config.toml
n_layer = 8
d_model = 256
n_experts = 64
experts_per_token = 4
d_expert = 48
d_shared_expert = 128
activation = "swiglu"
moe_layers = [0, 1, 2, 3, 4, 5, 6, 7]
n_empty_slots = 8
router_score = "softmax"
normalize_top_k = true
routed_scale = 1.0
balance_loss = 0.00191
balance_bias = true
router_z_loss = 0.001
init_std_router = 0.00634
lr_router = 0.00112
n_head = 8
n_kv_head = 2
head_dim = 32
vocab_size = 32000
norm = "rmsnorm"
norm_place = "pre"
norm_eps = 1e-05
positions = "rope"
rope_base = 10000.0
rope_fraction = 1.0
qk_norm = true
attn_scale = 0.177
tie_embeddings = true
parallel_block = false
init = "normal"
init_std_qkv = 0.0487
init_std_o = 0.0
init_std_up = 0.0487
init_std_down = 0.0
optimizer = "soap_variant"
lr = 0.00329
beta1 = 0.95
beta2 = 0.98
weight_decay = 0.1
lr_head = 0.0137
warmup_steps = 50
schedule = "wsd"
decay_fraction = 0.78
decay_shape = "linear"
final_lr_fraction = 0.1
batch_tokens = [131072, 262144]
seq_len = 512
doc_mask = true
train_tokens = 791400000
steps = 4155
dataset = "wikipedia_en"
Below are experts of layer 3 (counted from 0) of a mixture-of-experts language model. Rows are named router (the router's row for the expert) and show model dimensions 0-255. Each number is 128 + 24 x the weight over its row's rms, rounded and kept within 0 to 255. Numbers have three digits each.
After each expert's rows: "gets" lists some tokens that make up at least twice as much of what it gets as of all text. This comes from a sample of Wikipedia text that the model never trained on. Tokens count by the router's weight.

# expert 3
router:114134185129169122209149150149124093140134144133145131068108148094162106121098119116114154127118151130134133107126132149166084128127100139116165116128127162127121089120129124119106134157124127105137160111119080156123136133153145105137079151119148139127159095132148104137115180176139149142137141117110115133157115100092093112093107089134126151125107109135154100171152185124119152127130137150095112114120129110165095153106171125074105148086101122090111183117097140096142085076121130098131122140130168109124090120166114143149143104144144139144140125124128079207139130116091117129114124135128145095159123150143083127113121095088136148116120103139127129134150127119146118096082147121169115108092111152122122140139158116174118121122124131126104131123116134158134108114067103
gets: " |", ";", "|", " 0;", " 1;", " 2;"

# expert 53
router:137159105082115109125151128184113130135118146095110141143114165108151117112095136087134120131110140129134135152122125146178086117119112134091173104148116116117131103130164168116119131128119126101096126095101102124153096152146066156124126130134133141137148114119145103143158148136150144127120151146139177176185124135140106102110108113140120150100110153135081104126114121100107163113095133136127137117116159146143118161119182161076126122119134106079129099117092153123140099155105141102127151134133123132133119123134142137129136110157124130206139088115092173098111117092099162109153119133149153117116141138140097136139084139083092153080074119139099125120129134131137160093137152135135118108076126176128068151112131113166133141132147173104130147109134151089169115140073096
gets: " ", "a", "i", "e", "o", " a"

# expert 19
router:140129125122132136118171148121111138107135140105095183082169144093124105153133154115103141149142132116128154179128115149134122140149120175137142093118106112108121118095098160070125105151181089121153137129110098148128107131120158151138114194153120110162096065166144095105115097159120122111117122107046144157142118140102160086106110126158139080151090117129137113136123154169111137100105113133134113130116131100146147142138121103123113158102127107088134157129113154118140107098118139082121134144141170104118074162120091139118129104154166197110130119142128137175111124102126170119106141141159130161122138148169085121107105108105173143094105135162099133113150145160120119076118121125124125107105099134125138149126139148141130122142124175097115139138154130143154139104122106
gets: "ing", "ed", "ation", "er", "t", "ist"

# expert 15
router:123124145118205106156143145121132058108114139146102139129166136159152140136134122088120131138157143122164130129116128134151114132136107197137133094143112157081119094126124127084144131109125092132147120073119103124141126182119117116114130172127129157142108104139144134127158129126150148118105165139131125154150127134115117120087120113154146130133122113132068108175131165153111151120120154140123126134115167135133101128125159100149104116120130125111068141146110127097162108108116131119123126129151149117098136185199123199097164125112151130144126118130098129110111077080110155101131095116131138139166128148140079125119119105167142160085142080163103141113141110133154139153108145148160144100119063155121143148118143107135127123150093161147147141137150123180143098126095103
gets: ";", ",", " |", ")", ");", " /"

# expert 16
router:131161136113173147181163116141127102100106141117119140158116153096165122117125117124134154139137161121070152118119098136165095118144097177108147098128115147063120108138125113128108141125134090143166112116120114145147098146175119111107108149167134185137148116184141116103111135167142141118107109126110150133148129148062109114093117109160124133169120148115131124153149174138121132123132163119116140101098123163158103135133132157122098100103134126122147112101090142095154087067110162157126150127141132098116156149179105179149156112144119146127133131155136140149158118143137108108137090149108131143161107158153090135114120090167101167119098128114106126129149121123148086114105097159150110128099120173106125152174155113161072121133149120131128162149120154110121128125080112
gets: " |", ";", "---|---|---|---|", " 0;", " He", " he"

# expert 11
router:122140129083149147140141137151131082110084135139115128113112142124134115105120146122164136152083158190117128130117099115156085143126115137125186096114048101155122118128133181099133146163134139168146161125114112136112144194140107105088114142138130122117148113142120146106123173113149156134115100118137147104139102122137116102087116091136126195118101063108130091142128174116120165146144159163128084107123157090121134134118129132116152167137099106092124157101112099134148107113157172098143188125146127118110134152151113140087105151155103138160137112164084119129118105138138128106141104189134143121132114155130119138108119131119114132146129156115104096118139125123148118159146167143148122120034134107137122150134132149142120147141120125114127173139139139162152126133123100
gets: " a", " A", "th", " an", "A", "st"

# expert 26
router:202134141132162131202143130116154112113147132087111119145157138114164099114119137115096131149101114133082122117110072135149115140129110148142147085141116157125131102120122144107099122130191125175142099120135105168130113133137123101124113120135169140165128117187134120116112166153153149124136118122121101172136124088083103126120118112136149151168076113121128112175120129155109146087122118135152141118115162162118104148118135125134100123125115065096135118086103109131139094123132146081143149136149131100092118122129121162116103097152125137135118124134136122113176141116151176078095088145137116186123120124131140142100128092106114152072142103164125088108151146154151117107125160113143080131130124137107140149157159126111090157131107115101083131129164122180160122137108112
gets: " by", " of", " from", ",", " to", " in"

# expert 33
router:159135088119106144153147155132128104126122145130107120132150137089111118132086123152141149113135147168106135145088103116172100142130111158116171086153120107120133134083151122082123128100142110131182160143123129131138133151141139095142123148127155109151166076128119117117121138176149138135125148119104144139145101117126146110116138130130151129135079159138124097158135151153081141079095101118129126107130169172128082168098113145134118139112152117097137146118118130098139091116103130106121166142153128121079120124131109126145133118142163154116156106117116082153109091111114201090150130137121150142137082144174133137100118055114156187116114139129106086125139131152140156133154153137119102128125114143120078164145159150144110106151173178113096151110179122145147101101082104
gets: " of", " to", " for", " in", " with", " on"

# expert 5
router:137123157133144112154144119125112087083080123160121155129152140149157107119132143106089117128155122120118137118124101138145084121141135142132133114175081149105116111096155161130122083131160110182179144155130095118115103128119118111106101145145162113138147115165178113139121104187128134121125160105134146131107135130113163114060122111138140150168060102155121131126151157142116119075120112115118090101116136129169125166096144121086110132111137103115131107110112130118147121117082152139131190119121125112158112158132064117114112085154159152127140115116125098119171104149099125082113114125112155146129130132154091148072086094121106145104099088107135116125153149187128101101135125110121128124111100106108136134157135138147121131139120172132118134091101155105142140131089084
gets: "ing", "ed", "s", " made", " won", " played"

# expert 14
router:139127114123134151141158130185133113106124142125108180098130128144185117165145115097124149133132139128101145119100125133159104136119100135106130135129122163136111113143084127089109119153136085116129094097109101170140132144167119105113105141117136113120132103130178132120176115186167146138151126118110129136165139141099097113054119154157141110171113131131119130223111160136116143074148143130102077100099131113151130159146125109125091108146149136125060156119095103128152052101112171129108137132178125116120134168168117148112159117125162122159124111137139126112147129086117112080111138135127142148129151133137136150134100123182116158105124112149121150104119138117132137117101153116139099132122065150126138167092140130157109153158133120127152119127121139135150118147149098
gets: "\n", " |", ");", " *", " ​(", "*;"

# expert 57
router:145170118114134151113113145174122113107115170095090133117118132084101155110138127157109148119142145130114156110131110104119076152142098163142139117139121171118116124157095172127148137110126106152133130066139081120121108179139083116128119136113140138158127128138145081140132137153149138147158133129097144183138103101129085109128116120158134110133120165152122118163112130148125149112118180136118126115115128143145068158098121152148149160082099086129131113131107136119178125109118124142076162128144119116137153097154143118110163103131125203112159107170116104176148124074145109096119122168146189138172131168181072156152080142111096164095103124133102103109139142147139116127121150125124150128112117137104113134156154146136116127151131122129142128146154130139161124130096127
gets: " and", " that", " he", " as", " it", " which"

# expert 7
router:126161128145116189163156154128138116120104137136125125131170158129135128113104106129118131139106137168124137107106138126160092098162076137127173111155104131122116118124131141106127135134136138110144125135142111148124133141138129120071083147127152102163150113163143126117141141151171168171161122104102133130157104160128100130120089135173127117098144112174151118136136171117121128130097144152122127079126147123165083155134150139120172098112137122117105119106111143099135125101108139110128133136157105077145145127157112149100111120117107166121127054155114132136104137136102134121129141148138162176107105133161115141103124105145145140082138129139110108049155136152195135110122118158154121101103152143125134154133147175180065137096125149118135132105111135138151075176064122
gets: " 1", " 2", " 3", " 0", " 4", " 6"

# expert 2
router:161134144135129139160162168188119105083122172115125123136178163112156088126087171128153141179109151163132141116137076156176072130132091147101139082123097132153133098084102144088147114149124107129121128084109114122142106163159084141128124154164130122159146096123128107109134112126150135152137144131123132119152122093053142117122114128134136129150068125114129133113116126144114152084089150127147132110126150161114136130162117128133100097119127117097134153140109125109144091127129148117085140126132116098109146147112129155187147117128143139168117089184130137159130115116079108111118128116121141120121107147133090174073107126103137118114109112137128101119180125135119143120112179140133132119121106158134109156124153107132116108118114133073137146074171125113136117174126122
gets: " the", " The", "The", " his", " their", " American"

# expert 50
router:192127145136134139097123154116121116088121140134145137092151134087149104132114143150119179143149140133062114138125095095180123125155108142111134113149108144086121137088111157142159103110154127134159119115120099105125084158135140056121094135103147118125149104172159109129098130152132166126120119133122161134142104114111142132091119140131148147131099126131140065152166145125080141100122139133109141100110151153127098195104124109127124142139126119131103125124085139114129099139140121143128134101153144110113129179128134129114118113134126135116146129162135102116185109105121124133078122163170166113132101119154091164060140109115146141120133121112118110054154159113147148116133129144144136134111140111111097132151155115137116128165105165149068123128144149160122158149048119
gets: " on", " in", " for", " after", " On", " as"

# expert 47
router:115139155135170112125153133126131122113111163130099201130143132157138116124131144134086141128135140113120167153114115126134107111141105153111157091137049179107111108091126171124168071137136117126159138136131109125122091145126150093124104136157165133144138121136154119128120092137136161172110163104109122126143088119119122119068107125144140126127110092110134098142132152167122146098104125101131083123109142145143146174145168125105126136121134124096113115115119116146148103122100146125118117112138124114143103174118053119111135116172101153132137102131082118127108099127115117073119118130089145125151125144146093124084084109110140136090077056090089101125154151183149127104155136134136121117127105116103128147130136111162127141128120186108136139114155150106138123110063120
gets: "ed", "ing", " used", " located", " based", "d"

# expert 32
router:125129114127140106184173152123123108092136150101141105103143127134146111169124111100152118130106136134087153131095062165148135144144117208128150143134099107095131112086143161134099088115171147107118096142104115114151106150157066119133094127127181157163120142142151090132109143152157172107133116142134119174130125122107129105100134078163140103128092131124100105169120164118102160120129145141130106107109193116147122144137105085093108158145101126138149126100126142132136118092129169109138129105139115099143129143109123164114159101164117128147153106125139119125133111114076167099108143129137165130124114155113099150139109070161106147083136114109138121119143149137166153114135122116176105112105103110129121143135160129161135131142096153098120172110141152152158086137135133
gets: " in", ",", " In", "In", "),", " during"

# expert 17
router:152126161123136161140142122164148087100130186133137109073150162135187107112102176119159142154095144139125136130119095123141086136125100151118138097147100136135125093108127142074152145139121136091119170060113112124115125151174097138127122203155131142122137083138142119129114114138164147131149120125090134145134127098084152118107120103136133143122078097125101130118127176127116138103119156139122125111116180138141135127099101125123100094106116126107120169126100098108143104102142145118098171136118112114123150173119114166161164114173120146193161088144127119146133101124112113119089133176120176135129090160153124167102105120082116137140092126112121116105146118138108131129106165156138119139074127150132104137105138122137126136124090139096124176103147144138140146148129117
gets: " the", " a", " The", " his", "s", " an"

# expert 49
router:152150145110155110159140103120085108135110149119083140115111157107146121107109151125141159137111150176102178107135093158144109140150143118097172085152101161080120123131133144069144157116138124131159147140121120181152097121116126110117100147106134110143159131157150117135143119133167147165115123131140131119121094103096136125081108119155127130129108125135095078145132162130128134086121136121115106108108167125139108171064127107117094127126134140127138098128106134132148099156093129075135162139142141093135128123124077142132138107117125118134154146127126149130160134139123103098102116135118130159126101111203133138120134107123146155111125061135151051125132165125124139103098153125137079104113109101093120149105147199143098123153115146122111116131115142131141054156092103
gets: " at", " to", " in", " for", " of", " At"

# expert 41
router:155167152119132136144172140158127108121113150126115155077104147095155125109121107134135164132099128119112161112100113134147094105144107188130135133163120149094109115123133114113127138124123081116132152143100120150170107196156129124109108181148143154133136099126139075064136142180148166100121111129120124130183110129101110116117125126167132140149117130124121112170130187130120121094110143137134107098103137147154128166127138162112122121118132115124113131118052143083136094081167170143121125131155180110119137183188138181159160110166141141152135131142129136123125097136123129087152126135115142145134123167143094138130119086106122144118117141125137138141136120119133100099108131127139141125121137178122135148152172127172091114146169131116100146140135151140127138126058111
gets: " |", ";", "---|---|---|---|", " 0;", " 1;", " 2;"

# expert 10
router:170144138103139163173157118159116094140116143122121140150094129163130071126129121129154136148088156111123166181129113129163108095129108150085150122139125158081129117129148141111086074114155126122122150101096122136131132192118095120123129108127173133141105114171121108107149129146157154135129141138116174148152136143105117102123114139164134148130134113143127111145148144147086156128117132162145116128097120132172128127102145122111127079112112132085122124122095149088126103121112135120122137158146194118115154126196090132145153094128121151160124119141105110089158108059095128108158118106152154132146141165142064132124114101058137137125108097139092147099165131176128158116132136158157120129095136145142078131104115129156131154137132138149148156097121131163145128152143105
gets: " ", " —", " 0", "}"

# expert 4
router:180148128136132161142140137131128102117115164130118156134125136105166118142126134148166114154124130122143146150133136170120119106124127127126123134127093134140101131139149154128137123149176141135125183149115112095144071174112140126132117141143147144131095105087153128061115132137149169108105136077130133114166122173125147099115103098213129107122104104167146129150158175136128138085134146150116133106073143120135136149112141155119102150130070100101079132134118107110155088108126126085144154143151133095088134128170151172170146095101144147119127128151110151121146097144149131106149138160137120132101158158152067125104078118134106144141107112133114129074119126128137144150137116142128157108080149107131142153147131185136073177162135154122130139111126126141134147137127087
gets: " =", "==", "---|---|---|---|", " ==", " —", "==="